config.yaml
n_layer: 14
d_model: 256
n_experts: 128
experts_per_token: 6
d_expert: 64
d_shared_expert: 0
activation: "xielu"
moe_layers: [0, 1, 2, 3, 4, 5, 6, 7, 8, 9, 10, 11, 12, 13]
router_score: "softmax"
normalize_top_k: true
routed_scale: 2.5
balance_loss: 0.000444
balance_bias: true
init_std_router: 0.0168
lr_router: 0.00108
vocab_size: 16384
norm: "layernorm"
norm_eps: 1e-05
tie_embeddings: false
optimizer: "muon_variant"
lr: 0.0209
beta1: 0.93
grad_clip: 1.0
batch_tokens: 131072
seq_len: 256
train_tokens: 620400000
steps: 4734
dataset: "wikipedia_en"
Below are experts of layer 7 (counted from 0) of a mixture-of-experts language model. Rows are named router (the router's row for the expert), up (a neuron's input weights, with its number) and show model dimensions 0-255. Each number is 128 + 32 x the weight over its row's rms, rounded and kept within 0 to 255. Numbers have three digits each.
After each expert's rows: a language model's description of what the expert responds to; "gets" lists some tokens that make up at least twice as much of what it gets as of all text. This comes from a sample of Wikipedia text that the model never trained on. Tokens count by the router's weight.

# expert 29
router:089141130126129148141169142147156092182091165088140196110173137187173187086123105111170108118140137154118127087120192186170098119127162166151111200062081101110113101109109106093075079082159091134120191118091151128065168169110141160115084130118129137123164155098138135116148162111112086146066136146111170129160125114115116111166133137130038117216096111111157133136094126176113170108162145144172162127183154100132065152110143152115120102146156102163073124067134083142087082139132132147112172132129128086153135127093129081044156195099099111080112116115165112129117143068099175140166085082101160105138150167123148069134158159139187076109130105122104089177108150122104099142162158197116114117126110108117144120134134126084118132100152090126167067140194139087179150132155091
up0:160144103100161081141148143135139122127126219041130123093144102151128131075143118166125114114174082159152165118162126127110185126154136153060151147085164173138100123123099091164068078158154147170097122158098139173091138152196155118135143118097119119111126086132117079108101176063105172110077157105106117117169140095087143132141159090129147134110085129154101100094193134143136094128149121148161157102147147166058116049113166084217105079127133154127117129079189095148098161122113119142183119115145155126163173096153133142131184130168188064105133091153117201112152159115083117122086089114134145133119178132102123127104155165112112145177128119143130117158116190140138081129118147108163105129174112096135163087054152116118138070186218085153119105087153107113091153180168102
up1:089151111097089069137119106148092143133103206177083104139163089157087141126135089141138132133148168153066097134096090150094170154161192100154160148159099105138134132101165121141108198203156131154186130145080134185132158164115169119118135143155130138116143115084140026153135151120092114156146117109228147143114067144112177134091121101112149092122172119194088080091168118105097145107132165132140059088174167143164159154139158071114138088132156146143078089127124139161045124093144152114129123104121086145137091070133117145181165115155109100134125150126122183132166049115098105128116118114183091131075129124132116114138115149135133079159116131164121159088060107154064137122129141111096100174082084178168140125112106139163164092160166096085111147103151124073098171138186129
What it handles: Quantifiers and adjectives before nouns (many, several, various, new), plus adjective endings completing words such as unpleasant, fruitless, favorable.
gets: " the", " The", " other", " new", " some", " many"

# expert 53
router:170127149152125199127093186062139098152163175153154090128052165134142126079123097090175180121161159137134148191139129075127160153122088109088170184164115126164129103187056103161148089152142071114120148152163063123052079071109137095153116136099094140098126197122126058141084105123103145153114086149101160144121134139106137133202135120107164126095142161171102115123150084102092081146117121148146160133108114075114154165124052117165104126089129115063117154160122090116161125124197193099118089163121147127163100123120150132105172105155168111112077112124095132128132112177094167130140110195117111149140147160077095102110163105147112097162173167106159079147168165151171168095126097154116126159121187125075118058117077139085086124098148095143121133135115178123137139068108128
up0:124132141162104155144105124122146121120146103128157135169092102107084053139132087143146120116094119126120154185089081153135127119126124191094092137121171066092110180095070170110122087084128126061078151154130128175145162114127104143126123093153137180111116132155197147109182059102093142131136073080114082124104113096161056130110147124146045071143136127110142151116146090112125142133132159126130129135157131124109149134168098079105108135144114108127199159093155120083176116132096084130186163123185080183207190151105192151114097106144090108141078126117122168138185136104126122105128176162176145105175179110102107148163164093134159118119106136201137077113170112160086188173129145147123071120167104052105116097191126125165125074158095192122149133168125088178104138164126101
up1:132133092067084146139113125162118102037103160108175057113126173148059130119129190157092110103143133138139170135112135112098126095097148083132126192151205079108108167091149124116106107087113093102104100170129180140154156143103059085129171165137105146120126138190136081160145133136132112138141113133158170113156036150110165128127132144117106135095059138155122118146115201091096123105132121122120055118113089112145134155189120099148165094126149117123090144155060131137144106098145133217127065138111183160143091120194134124125168107105165128128115122210128181145149103177109133148106138175163089155097122105145168114117151115168093121095178144109116030078127106144094191159159151107136131162106169148146125089065104144151079083104168185145094132110111150156120111133163161
What it handles: Last digit of years in dates and season ranges (1935–36, 2018, 1796), plus unit or time words after numbers (kg, pm, century).
gets: "4", "6", "5", "3", "0", "7"

# expert 20
router:118151133148111157181162101186079139117146177079182110097113145119143175120123169181102123113107113138132152090151147171104152111118158169151139163074115067151177180132077107157085081083104130138128128172116131162082135130095189150180115159099123126189150107161118117118087160117140083147105149126175159156106105155060128162177092157168148100091104210131162151078124141106144185075168142121147082137148167143097101143158106156098083187096095140155127111129097154089114115060145198133114127155114135122116109184124199148077122133149130070088110146123137121068189160106099199136083105106178089137158124133087089118140080089141144103119196100101138091162121094105070090181062130100132134090139082087114179135086108186096147102082118138107102112169107110124110125147133144
up0:214141118139114087106130148120132067093133163147094114194069101139170155134177202108093098127061191139150091113105172103121136126148122121146137112159091108070173147146173108168109078103145144074157157170139080167146119065132110149143156130113149185043137102114108186099091142138164103147108121115122158148124111152131081153110110055109098168112099193163101139079131154099114152094159151084144092163115143126151138140161141133139125157084092114112157151203092158110115107172127161146122100140218132147169113114106159157116104100101148125090126114102116146102133059166116126106125126150178089155159087161108123131111153084126161157126059160141099125127097120133099122152171129163145104135078090066079154035111122083122103132167108126084154156125161130091154119243118117
up1:070131147115139096108079139139123135122100165113130088077070084129088137079140118128150136162116115180140135155120134134141141150057094187116086149154111223117115138119110148159115188131157188163110095123116145117072102161122086107200087120105153139145181123129120157110150124144172150179127102198112149180126109142090116100059120083113135137101113124126159162117061174154094100145104137094154100150142163119118109104160132093147108154119112113126150114117162198117136110127108095166133066143136126098093141077154152142135145126173166042144147167145080096142165105162106088169113147182126094151169121072131122142091193067102078147151167203051094141136112091111139182084118109145132081075098051141082111138153141142148105173119047138178127130164131139175106107188096105
What it handles: Possessive words and markers (his, their, 's, years') and wiki header words like Personal, Career, History, before career or life.
gets: "s", " his", " the", " their", " of", " its"

# expert 50
router:138169156095133078115138065151148138120138110111105149142057135147150119124065108134105154132127118105103140125150160137129122172117139088136114145123113044146125110099195158103129148160160196112130102082109136186158155122152092138180089056175186157119184147131110089138154152130090108196129159143117045091124181157213123107096152121153160171106099115174099126159111158149137121139173103070110152142129160140135111073068118121182140102116094102112106102125130091193177150090149144073052132144061097164131086093063155132169178080138080144148106139122113121197135161130113161127112134150143146081054084111142170149092116119156090129150069121076120199116162088164142094127175110149112132139115087175160167162118112170113124120173073157121185124145152119119111126118140159
up0:172145177177133108115182129121098125183137129153177096135184156151154116073182171067130127132137077144171150169112121131138099122166074126115096113127107073079103140124168134167190108104082165162171163125120082148105139120131131099138129194109122161238100163118087128099118158149162151113146134141095139140155155096117149140171120052140103128144112151130085105113129106107157112064079134120098133124102167161175137144131156120144096139165110126098104139142120073110118171111113151037124094102084166146138123175124155120124160120092103125142145123095105187202161158112147101205116102167071171125105072131109115142106157076121144165113197099112157062079130127096105082128174111191145080152059114116058107161133184132099156094131154094102147066140074128114171098126139143
up1:167166132168120133184106173038156097073152136153115088114111165084151139108098134125158074150065118180084073137134156133112121140169210159153138163079103118120073142134148139070124059161136166075103065169109176140151167112070125099139122184102100166131109152137134131112179113133077124136074128138128127107160133162114163152075114136121194077107125126113116111122171125100159069104080174111127142075114120104176148158054144077126089105038115152106094096115110115109151136125164150108105127173096089119153097145110125130133198118150200092152135093116130134155080167108161164131102161155142110183139120099142133078144152118087147149095140087073138062165128058165182118136153153153160122120139124147129111121103188166065175149149084130091133129136161128178140126132161114
What it handles: Opening quotation marks before song or episode titles, plus first pieces of split words like co-, Syn-, gl-, Mount.
gets: " \"", "-", " The", " '", " New", " de"

# expert 23
router:111106170163119114094069172157209114139170141138094100133132147140122102110141174090145113136135091160156126093134093134077166139118148181115104105111206135111134125116157156109091152035194135161131124144189103143120095061111093128167126124187126070098157198162103112131156105117103152118165105106152128106094110128148074145132147153150029133113099159064155141163127108137099155095105104060141130141166169143074137121131144100099155114185106109088154129145166138136158072073106099143154139172155042198134141123148054144155075186127141096159192099081146119146099120115104126129174180122144084110121170164092119116175115128134099138134158115163175101149150160107169159131126081126115176129147149077116107113120096121084146058145147136134144136152069128120205106146177094
up0:160131158073113102136124121093083119139193123160126172149124171201124116090171133096141162142107145083162145122117136166142144136111114159174150149075107139137124134077090167176155145154149075124145129101154064072099083159168164056099137133110098080176124154151073127116171139164174117189149137109184134152165137130160151132140096156171105233134072136126086077127094181104145085128137111143151123115190081150104088121126115043155137176150097131134156194101156169090070140118170155162099140111131142137189129136146137210174097133103164075125162064154134101185166128164133163108120177138121157123128136153134094156098124154098106120117133086049127125086091126106131094084076091163130140129141129080124145150145116193110110154144146094085172057123121131088128137090122110
up1:072077145136106196108137157146159130128149141112120161114159116126112169163103150102003133115124097096168118173130130171123138125139094174155175130165153094105113143061142108099092152140117117120102123137153157116104134136095078098079152052094095112144119144191096162214141104099127097127167099113127113142116103143127200071152118120106114159106105057188171177089083090119127115203161109119109132175096097110136144148169127184165148131127127108144088136136108119078110148150110128111128187131128176172104141117159169152125057130155101169141147109115129094151140102134141140187115099074170044159080120126140138069163145095099079146086185129137150130115125132051122120121124119114160139149072083087171089130124108157100185129134110168136155131133130119152175023149173142
What it handles: Main verbs after a sentence subject, especially is and was in definitional openings (Alport is a hamlet), plus has, became, began.
gets: " is", " was", " a", " are", " has", " were"

# expert 4
router:145149136145153189103111106131114163111151130128132132095136059160128122095119123171140106122142136126132092082131187117136178126088122074149200087131078179152130128153184172116129144108179132103105112163090158117179161062125153134101079134102139136151065094133135119067188148135141087113162170166125170093156082084160106089130095142090125133140127105154189108141077109123127126146080076045072182143144149098128159117115149179054115109088141118094120113087151118112132175120137177068087140139179100073096108169138137142134105113140195120097124105130118165132048142122161170169115107125077093177112096080155117140186151151134085119087106166069066121185157151157175093111118127170138105141121107135179181087156172120103143154158167147071154141106147120172135150163124052
up0:069155195123119158118132115130182125143145125170132145144141095133127143153112112193130092165099137130092083178095117125145164106099137127139184163170119162090148095104101164174115099180159105141135093120015133173157135115147122135165131143112136169130203096045191111147163086156138099174132178102104119063121098124180107120139165117109147106079177158120125131121161091117132118141157077141151087134147146129114109130082109103129079083108080148140066140143091092143112127115124126105116127089103141144159152121139154100211115135160170074110129182131121113182187126082149075119144124110082165129121150152137110112164141192157109098148147094157172091096135082162172122100113154137181092150070173169167105084116084119093126126156179110213139170099149150214148115115098054
up1:170155115176194097099138108155111110170114140144079114114123098110110149104118110109153170187145133132195146136138147188153172033111077092086098133139097097111045127097100159174123133135167095136101142134104062082143116098083126077133097104114101084169115106117115138124119092086132131106176122168134146110183104152156109166104113140086119126163135129162114138102108138153150141114062149115162176117099161133173103136118125124072176153159131155087157121179109144087133073058115145127159111122161144104139123161142144162118188174119138111072135092140128102170065132122166100085093163116136113120125105077122156151156203130132159097136126119137068079149040168108137072145121089080140151077100183169112149109138097119057155095150067145080187177166076125105155132141170193
What it handles: First digit of a number after a space or parenthesis, mostly years split as 1|832 or 2|011, plus table numbers and ISBNs.
gets: "1", "2", "3", "4", "5", "6"

# expert 55
router:145131073090133151146132111144092144144094165072148135175143026064196097200088119080094121130152140130078096160133166144188187119073183085135111094173101153134162175102131184110106196111167099124153148104159156161156135148130123111142085144167124127127083111124161129145124110143136134136148157147109120072155208175154140081165119082133164090144140140196097186168102109156128081118170131100089154149137092087099151148158125153153145138100071093119073128100102139164124120070117158106155085126121190168134122087064187173136137071123136085146131183163140115181151086126136101196118179112136112100098177118168142107140176094156128129094071158073103163130100115138131130107121120081141096086121104123155168083157147117125066093095154129155134098136133114137108123074109112
up0:147156148119095204123128062134149156163137153177142134107117156143107109156139157146163151094071096105096116085116111093126113107106131123195120136127142129116177152209123095166173127144183080104180151132098155146098102132087132100093130139173096094130135160166090136109139081160098125124056160144115134146124148143123187148082099064101142193169125163166117120178145113139084122104154130126137083119114121172090084157172121108137126135159070170074075106166156102184131111103132163137097103176090152133099106148063154121185220141105136113164168160140109129105173191116120150100144168091080133131134089167077153137079115132117162111179138149155134142107082112150064084146099117165181170079143095115137108078151091139051073185060178150134091095121189124133116123122151128
up1:148146147138118129143135140090098105109110064150088128074114138119097045075130097133132133161154107082181159115159135122099130102168117122139118113202175142109168143115130100191151117109177113096172126149091101119144095080144139085106154128142240104092146095089045148098092090131135181134168084115135107135225147190183114143100117125157076159176153119195087149139088190134132194128112070102150147160132129153089179112155125128097140136107134147090117077101156110116128083168091191124156178161139144141090136106137142117112127151100109191086112120143144143097157094096141141182163091100142185111079110114122135140166136167132131137123101127134152113181138143171148122127162108149083114155090184146089188098070146056120075125148115090129073101164150148092082131108130170
What it handles: Hyphens, en dashes, slashes and ampersands linking words or numbers, e.g. father-in-law, Ensign-Smith, 1811–710, ISBN parts, LaTeX _{.
gets: "-", "–", ".", "/", " ", "'"

# expert 47
router:113161078173125093139110116160155077095124102137130159098148103119098112066106094134135168116131148108150092081104084148100121105100135082138128067074142154152148095152130109141131112149087105145163138126197142163160132197166106146183076089120165094070156117102098121081129151106116131102177122168108070140182164144131141169111162103071103123139089101116092127118108182126103121092153162160106209116172098128133111175144123131169110101135156093213179089114064119118181182075162113193087162187119150094137154096078076118175140088128156153116157065165144164133122104168068123169093095156167115127099129107193114145157139174122095151116159158169091162154083075069146142078114102104154157139089074144130096158104165122124125094177102122115161102134096128178178143135153160
up0:112126120015148146141107162151143163139108182157132142197167157133110103171106148126147165124107124120189146136117187115139168108115136114121125105135114112099124175103147073133175147136132138143169158093130101117025169101156128140135094135204054098112134058157140136189139073183112134114172077086112089154070141149204127169120141138111122088144128103074118154118107060110127105125094094155163146123106096076109083063107134093112114100155148130141122095211086131139175127148131077112093160097123152151016190135100159119152115114103167176141087193115138116130100163123185122107131144120151152100157162165114141117129139100109117113105144171125116145088196111179137092118150135171155119128155170114100169116169100113151165110138140114139102088163098097143107193148138183
up1:153116181143137130108170110111145137159088166133138123139105119128125087125108172164133139115129097101165114119130189148132147176154149062143149108131127168148067108198134097083103142114125138107149095157097185080163104127100105058159174092069100162150179157124106138146115159116075149139100120128123172095115126116111124149162135146097092182149122090102135084180150152133108095080067115105243180124145170057108119157130140106071117207156142132080163160129148045127095119125146101110112057151141156093074160167114095179132145110128142155121087114055072198169166106132131135116140160124153091186090133083130130162154079122168159136089158107086115124096122145094173067117142114129192100142109110129149120134155120132049152160125089144140205138102124137147154080111163109
What it handles: Dash bullets opening list lines, such as bibliography entries and notable residents, plus row-start pipes and words like include, including.
gets: "-", "|", " -", ";", ");", " \""

# expert 43
router:155161164117119125119104127135151101140143086157164112090100098115094083121160106082168190158134098146151159162104170124114077106129128144154088086206112125182133140153144152129110092134139173144142136099141181127121158122098092168199159165133102073172113086131162135074037115128172115189161161134086156133148128177115109162089162143113101084174131153126158118139146110149109110145154111165160121128117094159169163118125132122057112090144137148084102081110169135130232130121181090166107174108128110182155174151110077095061168176155093134158114084183108078097154088091118152162133085126138026141181120119114124107102135138095128080097084138181164123148147170135129094154064141086148112112142136172133133156122111156158135078088081088095127139128090147207107163163098114
up0:120151137211134106161120095109154152144145094079139044115043181151148111159093090105176145163174106157089168171174136132113065125128068106134191109116094165131132120144098082167064079149136129164125132108173144164132061111159117079153114131134110117113100193173054178131169128182127101099134140123174179125098142104109079162160150152096150162108133139088051109127152139137185120117135155116133134049144159128154150154102109175097058120113179137085170135122118130134126107146154127133106158072078146136116156193130133147052083130157095128155122134150163092225115154087150084156121132141112056141089137081164149136136156150112193092151134090134139195124100148143157117159123168088109080080128145135110121083166132154122124147118093121135129147126110150133106120128162087
up1:164110138161146106114138104143124109141196195178117086160107061044111097131126180118155134105129103183108170154118134116111135122168163067172130192152179110194123118183115180138100166109148117123118181126141126178098149147153171152113134152136114152149138101120082138085139135112186111132110155149174129110127122066126070156159142118160195108088081095098109167121133161111083102132140077147155204142158171197105153154093202158110134085152126126132114143083123135163153103125142102102111160086078051140110145175132122071135118126122102054066112096107097100136072106156133108090112118098094136178115073087136123184100175131134125123148130140119079157112156177094113145123086170129140134138166127178051063093073102096114104144112183112107107190127145136099145119162121104
What it handles: Table pipes and final pieces closing cells in sports and results tables, plus last digits of postal codes and ages in lists.
gets: " |", ")", ";", " –", "),", "',"

# expert 61
router:178088135147140166169124148112072106080117085075116165144154134172131072116152158190103125073131149107164120152135160139149139118209150140100169136124118160139129085150134150139132139073125088122103130107118200186126115077096133120106108140109148096145139116158108111146094096118129046154098121146128190170092080081155125195100164117107064164153173134094157137158077125049149094101101195096115099115122123103138136171119167178117131140135158110142111136080149137121080178091133125128150171132038106118220160159114166166091121118152113131099079094134169172064145132139113150166182126108107105129136115143190154121137100135120086170146164138094138082119143177098076189062140085162079127101101149080130125103149147107076113122182138090152100166111155162169166187125132124
up0:116137091095147097162123176142053129136093133113150150145072132101095134147124118113156155212148115123164167097160137135145074093149085143163138146136159155136183123079091121129164140105130038195123134086126164121135129133122096120172112097132150109170145108103102170190142128118169112106123130089139153174068110111136173137170121157114136140151130156120113113136120128109135159132150170146110188093129093125146159119140146125138172122110166164098144098180168152152111133183166038071133128120122133033094181164132075116105089122128101128132135109200172122093094134209115120058104153189151122128046149124172137130133161073136110090139116133054073096155069131085127144141166150054073178174089059112132135119116093163127105137160091113112140151163154152161060130098130102
up1:146059094105110114138186117101117141123080147088111160122122180155126119064113132153142175147149155088135137156122108096157155107142127196157146136049133136127125144106085118117129165094155151088129100158145136127108123125109095135129085138096158100098166190125084156090123113151140113114134104187134074137091098141119166123071125121114151123153217145132115126138145089091137168201152129122166152105152163076164111133092138109143164134126117141091130137118100154176139146039136055137140156074137172112079150111102165131188188209128144116131119114164174150109200124155096142183145130192144142113031100171127126069093154072131103139130129127145076234178119106106093083103131056088086171123086085096123187136097135118160133153100119129115161151119102155105130106090128176
What it handles: Inner digits of years, ages and statistics in running text, such as the 5 in 1561, the 6 in 1260, and 65.
gets: "9", "8", "1", "0", "7", "6"

# expert 19
router:190092085110121150136082228117120093130102132115135096168150132128106101157161136140134124163089138205102151153139162152151077127132138144103116174135082102118165194105108157149162137076128090127166123141053170140126136105096080179122146080184067183154121106183109165107144130136106163138108126077168210171079171118098106082144132170115121093103151129088164145106079094139145088112110135124131118157115151083111085136142058167094099110159068134105133146105132125147148205168086150141139130162128134110137090089116112171091092087168165065084104114117141108143123152175112082179115138158069160154096164075135133083150149108148142147126086120166060086153133151115181168152143111143195130151147143120145150127096186160140093116187111100132056078125112108153117085171145092
up0:173126145086135148126170098151134092160098126248159170128122161127179139104176084130077079176123142125076065189073095123154111103161132182126121119149147143181132136111133132104128093102082125156167076087150116166161158139117096112103157132123138191085114151074153137164109142076075116107141127135076087141127068154157101107161090128116113183097111098103172127144107137168148113120108171161149143114107141096197088073095160136146126098145163134168095131129112103140124109152159143150200127119209114092151045111090087111164140122135137107133073120127079078143146102125155132136143133148103165167142157135131107098125130154154112106116128158108140096188048121137132109134111097072130196129109102096165118101086158153146199126116110136132028164145135110112143064176161059
up1:066121142109127117155121187172168097153189136114101109164136141121123139125181178148134111148131114066113110092105043144079153135158101136138124143137053201158128101116113135173123143138100114122115126123100185144170164145122162098140135107120088128122126045140171124146179174125134168137155094138172109183203104138108117124138085098128115102105128163118074182130112086117128195121145112143114157165116118129152192142055177139162130110135095155165142124181128078072150150066109098136121084183124175092132174089108154128119113176157118115113115169126128043129126119115090167112195144164086154154084044097167068096143131132134150153152101106134173148096107101062142132094108148159115156147150106104110061147083060072125110065151089123074120104086150151165152113147115139
What it handles: Capital initials and first pieces of personal names (Ralph A., Mc, van, Jr), and the space between a month and its day number.
gets: " ", " F", " M", " P", " A", " G"

# expert 31
router:136128110153129113114121082167182169166117185121126107138168117124109153075154186110161102170085170100103104125189131131120113156091058034148149133139107100123127186138149164128155161105142128137088068170182160063086146124126133121169150095161139138182120123193177165146138155145178125153160165126089163119105130106096115134120118154120079164090097151109158086132130063171125078154080094067129129163101111107190069131104063135113147096139075114138129189075091116167135126130130043144106072074159087102093134158169095151151123132090137150101129187108144114081093173170091084144124100094104142188136096139105158119162161122196133118151143100153105172152121119146159077139195084101134126154139116111151112104161069101148174114112100124144163131178122104113155101136155065
up0:194189171099144109135110158136166092100085105117130152174168123152129135125105135097069171182149098179128117140130200124104153138117085111166158110088115142125213179157139125131067139156136127153162122115067116191122135104113110149067144131142154161156143137138167146130079131196119117094154110138087137213078130141171113145128151109041139075136139218133132140084138128157102154099114104057114178138142183136060121056161083159057114112124090154076124116103111142123138115200080101095106130088119127135147115070111143146139149093165134121142145141088118104107149144147122077152145184168098075147127184125102140141189139113116157104189107108166101191128115126179145130099114135091100116158124195100140112118119098099067101146132122191063102143133117151119083143140112132
up1:119132105117114121128146160127119142118160157061132115139098125102093161088088126163124137111158090115112126109127130135114094107154120135226120165163113148143155156154159147138141113178090156128126156116150139170122086131133163127161106171104135105078109218135146142153095158110133177104112086095129136085130148074172106090090090076041128100100137129146102121185206203144155112150110184093142095142130077183096103127107141124098088103068162138055128107135116096122113097154199173113129070161193122115143121193129107126109166129126193206101130157124127177093097119168098050124105148159142089109103134110182163119088027168157158083145133082139110165110133163135111064110134105134093154127106108119109112126101137123076132166114121149103152043188151136134173115082106121
What it handles: Articles and short function words starting phrases, often in quotes or foreign languages, such as a, an, d', la, ni, me.
gets: " a", " an", " d", " A", " \"", " D"

# expert 58
router:125148134090157109140066167180165144100113123183142117121152112083091127122171150169182109131192122176141109143120157159157124126102186080071157092181118191100099126164113101097115151113076154114128111096132124092189123100128095180155139127130116200121122116100137086087142131101117103129178095132164149088062104195155130102169114076076140118076132132124141101156111169098165031127185098074170123095175129143165156091133116172135063146125106130081177090124136120079096122082095105078125061160118124118155160163161095171129129143078194120144145115097160152110086116103146090066075130193106110134131163131157070148124148136128103161067175123098115118127110123132147125127091171097087160122193107145103142110134154193134177145131166167160077103089120132133153109159175153
up0:219137161174126143136072097148122110116105122129117102102157134071088086078058085105132116092140161110142132074123162166079148157148128161109133092150129098160119070143169130112141112139147089091148151102128135142202110161166064138150138097105127164112088128087116120139107138052165161126092111100082166122125113099139106089150110151127107116151093076124125110131080132088163179120113119154069097092115131131103153172125147135122104106123161177099143057122122158122086152132169130174070114141062171128179139148107081147202176194113166175147158141166172146071101133131157167108126121116159101137107139141116081166173138123072137110108115134127094128124148166231150145174087083162082177121088175159075163110166110109092085143117119131202135123200161122147101135098192142
up1:128170168147087108146138083136093159102106170106208084162139098135127202142115148163172086095163165126119115110092159142184133135128136142105130214158115088080113141144172103168120087128119178050140136094132074089115089087122134148149035165150095088200073139090140173178174133209089081123147142089133127128150093166130157154103101124084125102112135103163131080061119124112119173135150114094096140174165076079170122123113115136169152075148129143119121129138078094160128094165143101179120125195111136071141081138101160136160093152134111088140142157110112089113161085130155121153152148138128203078131092127034061135108121057103159123134157127098108117177118170147197161107149124143114183126127117155138122122175107135131155113156106167113124110098103142163111129138106133
What it handles: Sentence-initial pronouns and auxiliaries in biographies and histories, like He, She, They, has, had, and adverbs such as subsequently.
gets: " he", " He", " had", " has", " was", " It"

# expert 44
router:116152149176170127112097129094145148182153139139141070151097102126091145101078155151134128143135111097100082057139142152086122135137153122172104158159143120068147108062132149112075114084156111118144120160076102146134138165164105064098136139143185185145161140130115131138138149086155165153102084172145096072153049145112164132118144124147133067114134171171171136180126112168180104087145117148124129070111079157084092133145109124142160151150161048171103094127135132080124139129105163133161126040158201103090121169182111063102170165115126113101101139136114090187182151072082153161126170117174107145143123121113113078132164194130149118123083115154109139120119139139170116105115177119193067116153090140091125104115110083160132090136090052140159215091159112100116092166110158
up0:145136163081120109118152117140134159182138142154133133094155187178192126129116113199155160142181122119098120103106150153103098129151191113161120144100131183079123101095143134142094157084147149062142170068150069163170178172071112107130136146133101140084115183111135058153203135141101151147073131156131138128163137183142097124127148142094063163114157114191145128171121121167135178129110111155119164102131181147130117123109178091182142110184123098120116094178138161121103098075063157197108152123147137137109139164147090082175159090120127163135116126135133094135141156070137095105169154085140164124108097109195151072153120119130166096095064104146110094054123140124085170074083157115060134140130132029171159083133163081096107118103124132147142159103141125139175116147174141
up1:122099145052127151125167157134117166155101085137102120122143119114154153142175151094159077107140159136135122177138155175147175154116088116149130111150125048145084175091133103050168090153129124109107137073115181129124084120093167147114133126118074037133134202130155108133129141117096079173156188173131164186093188104182116090104068117146078154142073087153125115155130066151094178171161105143151112157128180152129110112064157132124100090122118091126108153113105124145090117145138107082131111179121061124103139109144194146165169105154128141146212158156169120089097138076144119113141067137101116138160125116113102121121105125143136123173123160094134110112147107110112141115137123158060177116109119059159073124170111124042157163120172191120124048153197122129134129118170126
What it handles: Words inside titles of awards, works and proper names, such as Best, Outstanding, Most Popular, Funniest, South West, Military offices.
gets: " of", " The", " New", "ing", " Best", " World"

# expert 12
router:131123083090126136158108174118138104132085112085160124052123088112153143178174134109130142129138142175166137163142107136068076158134126043187127128102121171109153166113165161070125144117176134174146093066117139121132099137145192135151068144169127115159129114137177132073026148138135135099139134090089132149125157116149099176133098121116139085042117169159098128117129061107112126143144142169134110091065183158140097118119092121168081165083128158120120129138129118175107174100087141169151138118067179136149185155202115152114135136151095080108100121125147126140155132138102191151167099180100088165149168192098135099125114142133119167056088160153124147071145208131141144140151143094111130047112149087090164138103116178058123120151158104101080117135099137092115157152116165
up0:094158098165112136107150051146168161130087183118104171162064186146129168186136160056151168138168104164089140143138112085155151140097168085074159179102176162128136163108134119159171148155132094098130127154174147083091134130149139116160127105104080103071158175112114099151068074145115184083143118136199073116098109160137082113147145074174147087106141105117128177120120094112164137084123164102180099125074114047128115132171108122155143118116131074077090159114118123166125159128178103142187151093151150128132164131100157129140122077100130126083082135151132108148149143174121139038138170097074114086099144151088079116163119142189127115095160092157109144107136138105093134090181145138145183127144113156084159101098062110161160172109158123129167147128090116154103085101058121
up1:161162132127136154139131143131146090082111194158145202130107071123156148132179132149141132176084127175100076155125097111102129159075074083162128195123140082146093135115172095138116099097168124133078158179132084131058097142167055145081073149146111103133111113098143102118162038153134146119175117117099111183153157109142164095112141098153130127113106217177097178090095156139109148108172145141092048118115117177128160144163066096104070100113111158061114161111134117104113117106116132119143209135151102153086080121175109144137165166135137128158081104173099124172124102099058104144113174120118098173166208170119113104157160146114171082152188156140059096123120104151124084157136137137137124079160145156106123144151121160123139104128147118142118118137091141131131163075196134
What it handles: Final digits of numbers inside table cells, mostly election vote counts and sports statistics, such as 1,165, 2,509, 93.
gets: "0", "5", "3", "4", "7", "6"

# expert 21
router:126129147075125170129157167116161103089107140166159143125142157161072157165126186131104084186116108168196103115152133175141167159137159087149119142153163135143143129118163165083158097104066098159075145101060118111101191082119153121135173180139109149159172110164190149077126158100140077205113100170180118181111137135121070119167122175141061129098142156095111064072145132125156134108139086099083079100150134114163086157103129154064103169107069116157129152101073164127179100124081149128100086172150129169125112123125169155133095135141169101144116129080167135135176132120133166181145113121107088151140155124157090072087128121124130108118166089109081092124114070124088120146155186151154074102147089120079153146161107165140151118145097209132140077140052148154097140114156150
up0:127108212127135181121115106114122133142102113165123132135129072155134132118086105122124071108213184170156132078087123148088120139104059179155178056055171150125126116107157126138119130140145127119132055127087129116118154108144124158110132104099129156139122106131140149120143142109057074119120121138156133143035119159122168063120112122118078121109090095168157113152128130115182145150107174166144098064122091164164064128146136079095129111148116130113142074185102131115139145156153123154132212125135120147132089102154133141102197177164158156104035163123075121128080141123139120156176097109132150122182177179118184120133165132081140139184047162098104130108101148117125111128211131121118094124140153102100102144127140056123162068144184086110153079175123116107166118078139112
up1:079085165095125142104136113123078126067178156102144081150166117170139129086072090105183133088119144077109124130123128103128050166153176157084135067108082111151143193114118083124155136153129173105092127144056176209127109152117138095155129119123124127149124147065115122127109158096130178099126141101136151089150141095151115152089121119100168181188067165078123161091126066109120105089179107132125059118126111144148128164168147074139089213068135148097143093183107156135162108141100178101102069150143173147123099134164164118096074120120113145153121102107134129101149101128136141180158109122067082168193125107208124150126166143070116139177158116099093120135141091113146113186117178106107127146116180114114078158125122090076105141146100169095157150144175137108136173168166157
What it handles: Possessive pronouns and articles before family or career nouns in biographies, such as his wife, her daughter, married his first.
gets: " his", " a", " her", "s", " their", " an"